Weights of a small mixture-of-experts language model, trained from scratch on English Wikipedia: 16 experts in each of 12 layers.
Below are experts of layer 10 (counted from 0) of a mixture-of-experts language model. Rows are named router (the router's row for the expert), up (a neuron's input weights, with its number) and show model dimensions 0-79. Each number is 128 + 32 x the weight over its row's rms, rounded and kept within 0 to 255.
After each expert's rows: "comes after" lists some tokens at least twice as common just before its tokens as in all text. This comes from a sample of Wikipedia text that the model never trained on. Tokens count by the router's weight.

# expert 8
router [112 138  97  86 145 136 167 155  73 109 117  90 129 110  89 104 155 124  78  98  80 143 101 131 157 117 180 129 132  94 156 112  91 172  90  87 159 120 126  96  79 229 145 135 151 157 103 136 120 141 145 115 159  95 130  95 142  96 149 189 156 178 114  91 103 104 182  91 187 103 100 128 146  99 150 101 149 146 111 136]
up0 [ 88  83  82 110 187 134 121 103 185 117 128 159  98 143  83 177 200 133 160 129 134 126 143  92 130 134 128 160  90 156 105 144 129 124 158 120 115 106 142 123  96 131  92 131 134  92 113 140 129  96 165 134 143 100  82  88 194  95 104 106 145 211 125 148 105 161 109 107 226 117 108 116 112  58 190 119  83 133 133 129]
comes after: " of", " in", "'", " the", " for", " to"

# expert 13
router [110  92 165 187 128 119 168 125 124  70  61 132 178 116 174 141 107 163 148 138 114 145 165 111 133  89 104  81 116 136  78 153  85 184 146 129 182 155 135  74 169 130 104 123  83 123 159 128 100 120 129 179 135 119  87 125  93  73 105 136  38 153 147 130  69 195 193 142  73  39 191 169 105 140 104 153 189 150  51  84]
up0 [ 81  99  77 133 105 103 112 189  89 118  97 160 164 138 117 126 149 129  93 123 134 166 154 105 119 147  83 137 112 108 118  95 137 176 119 136 155 134 117 102 142 137 108 207 114 154 115 116 119 201 187 179 166  97  96 163  83  88 156 163 119 105 197 169 102 120 110 193  86  92 145  59  42  98 132 142 151 121 142 125]
comes after: " |", "|", ";", ",", ":", " in"

# expert 15
router [ 96 136 157 165 106 123 168 156 126 157  42 129 173 106 164 131  94 121 111  73  95 147 125 133 135 135 111 167  98 146 131 149 113 155 127  91 151 163 166  91  96 117 136 142 125 110 163  94 170 132 108 122 162 130 152 120 163 150 145 113  61 166 106 103 103 164 197  57 113 120 100 164 163 133 111  95 158 164  79 129]
up0 [101 135 184  55 167  89 124 124  88 159 133  94 112  91  96  94 124  82 113 127  90 106 116 110 149 108 178 128  66 132  71  95 151  84 128 115 160  74 117 100  73 129 184 128 150 124  78  89 154  90 156 146 203 154 106 139 145 167  77 175  88  69  31 148 115 133 175  95 177 103 203 150 115 122 158 168  77 142 123 130]
comes after: "\n", " |", ".", ")", "==", " ="

# expert 6
router [177 175  96 137 142 153 144 156 111 165  72 107 101 171 131  98 134 126 123 100  85  62 146 114 109 182 132 123  88  73 115  72 132 129 120 156 147 164  70 109 119 134 127 136 161 143 129  92 136  96 163 156 139 129 109 143  79 100 130 125 108 129 142 121 105 164 152  72  95 166 169 120 124  89 169 122 101 116 111 105]
up0 [111 100 180 146 194 154 148 120 120 173  99 117 174  94 147 123 121  48  89 144 117 158 117 135  53 166  58 107 104  94 119  49 147 146 126 106 106 171 115 125 177 179 131 188 113  62 171 114 147 111 130 100 156 121 139 161 126  91  99 178 169  61 116 127 148 189 126  87 149 114  98 153 126  83 153  80 102 112  97 154]
comes after: " ", "–", "0", "5", "4", "3"

# expert 10
router [105 124 105 191 116 189 183 200  76 197  45 101 149 148 116 116  94  83 106 118 160 111 169 150  86  83 134 157 116 141 134 127  95 191 144 149 160 180 149 109 118  98 104  96  92 143 129 107  93 108 161 112 177 158 111 161 131 155 123 162  91 146 114  93  80 185 129 167 128 130 157 156 123  71  84 154 155 105 133 130]
up0 [124 147 123 219 154  78 123 122 166 120  91 114 173  75 153 142  98  97 118  83 167 114 145 167 130  77 185 181  65 129 103  97 127 155 135 136 106  96  94 171  85 170 146 139 122 121 119 159 119 110  51 147 129 167 131 137 187 136 144 106 119 111 147 153 110  49 133  72  64 120 122 128 101 126 122 116 155  98 124  99]
comes after: "\n", ")", "3", "5", "6", "4"

# expert 7
router [122  83 143 163  83 126 135 115  83 109  83 139 131  49 128 111 127  79 135 149 156 127  65 164 112 146 194  72 123 165 150 119 107 126  98 138 136 124 120 140  91 163 149  88 109 109 145 190 150  87 145  63 142 133 104 130  89 118 104 118 131  88 134 182 126 171 169 133 107 106 201 143 149 120 135 159 104 132  91 160]
up0 [134 101 123 106 106 101  73  85 153 109 137 123 138  83  85 148 167 103 153 148 139  90  70 122 101 111 159 151 155 138 131 129  69 146  98 150  87 168 131 158 128 117  65 123 126 136 111 133 143 109 160  97  87 132 124  98 124 136 141 154 106 127 150 113 139 114 133  74 158 140 145 120 135 107 219 133  94 132 106 198]
comes after: " the", " a", " A", " St", " The", " Best"

# expert 9
router [140  96 162  97 100 137  98 154 133 124 117  93 111  70 151 110  89 100 129 132  86 189 100  98  92 148 199 169 166 164 145 154 142 106 184 105 134 106 189 171  93 129 122  91 169 106 134 141 142 114 124  53 101 157 110 160 132 127  68 104 100 118 134  93 132 114 157 142 137  87 146 163 169 138 133 111 138 115  96 169]
up0 [165  99 119 152 162 147 187 134  78 143  92 186 157 127 135 151 131 117 150 168 102 121 167 118 163  97 163 131 105 110  62  95 119 129 146 139  90  95  87 123 139 115 148 124 154 199 100 134 179 164 177 101 128 132 133  73 129 147 143  66  90 115 109 107 155 113 105 157  64 138 135 162  97 162 123 146 125 156 101 161]
comes after: " ", "1", "9", "0", "2", "–"

# expert 14
router [161  82 133 136  99 159 127 149  99 168 104 123 134 119 145  87  80 162 112 136  67 145 155 108  69 143 152 143 104  68 153 145 154 149 126 222 135 138 190 147  77 172 153  77 134 121  95 110 135 149 136  97 126 149  95 106 139 118 139 135 123 166 112  72  73 131  88 176 120 119 108  86 110  77 134 146  93 116 131 144]
up0 [118  79  71 130 129 101  86  93 106 121 122 167 192 143 162  53 130 146 129 121  64 156 173  96  90 145 131 116 175 118 128 141  88  90 164 143 139 126 130 112 162 124 135 116 114 125 126 147 111 113 127 130 139 170 137 147 105 134 179 127  96 145 167  27  93 138  79 187 104 122 118 120  97 171 125 161 118 114 115 126]
comes after: " ", "-", " of", ":", "4", " \""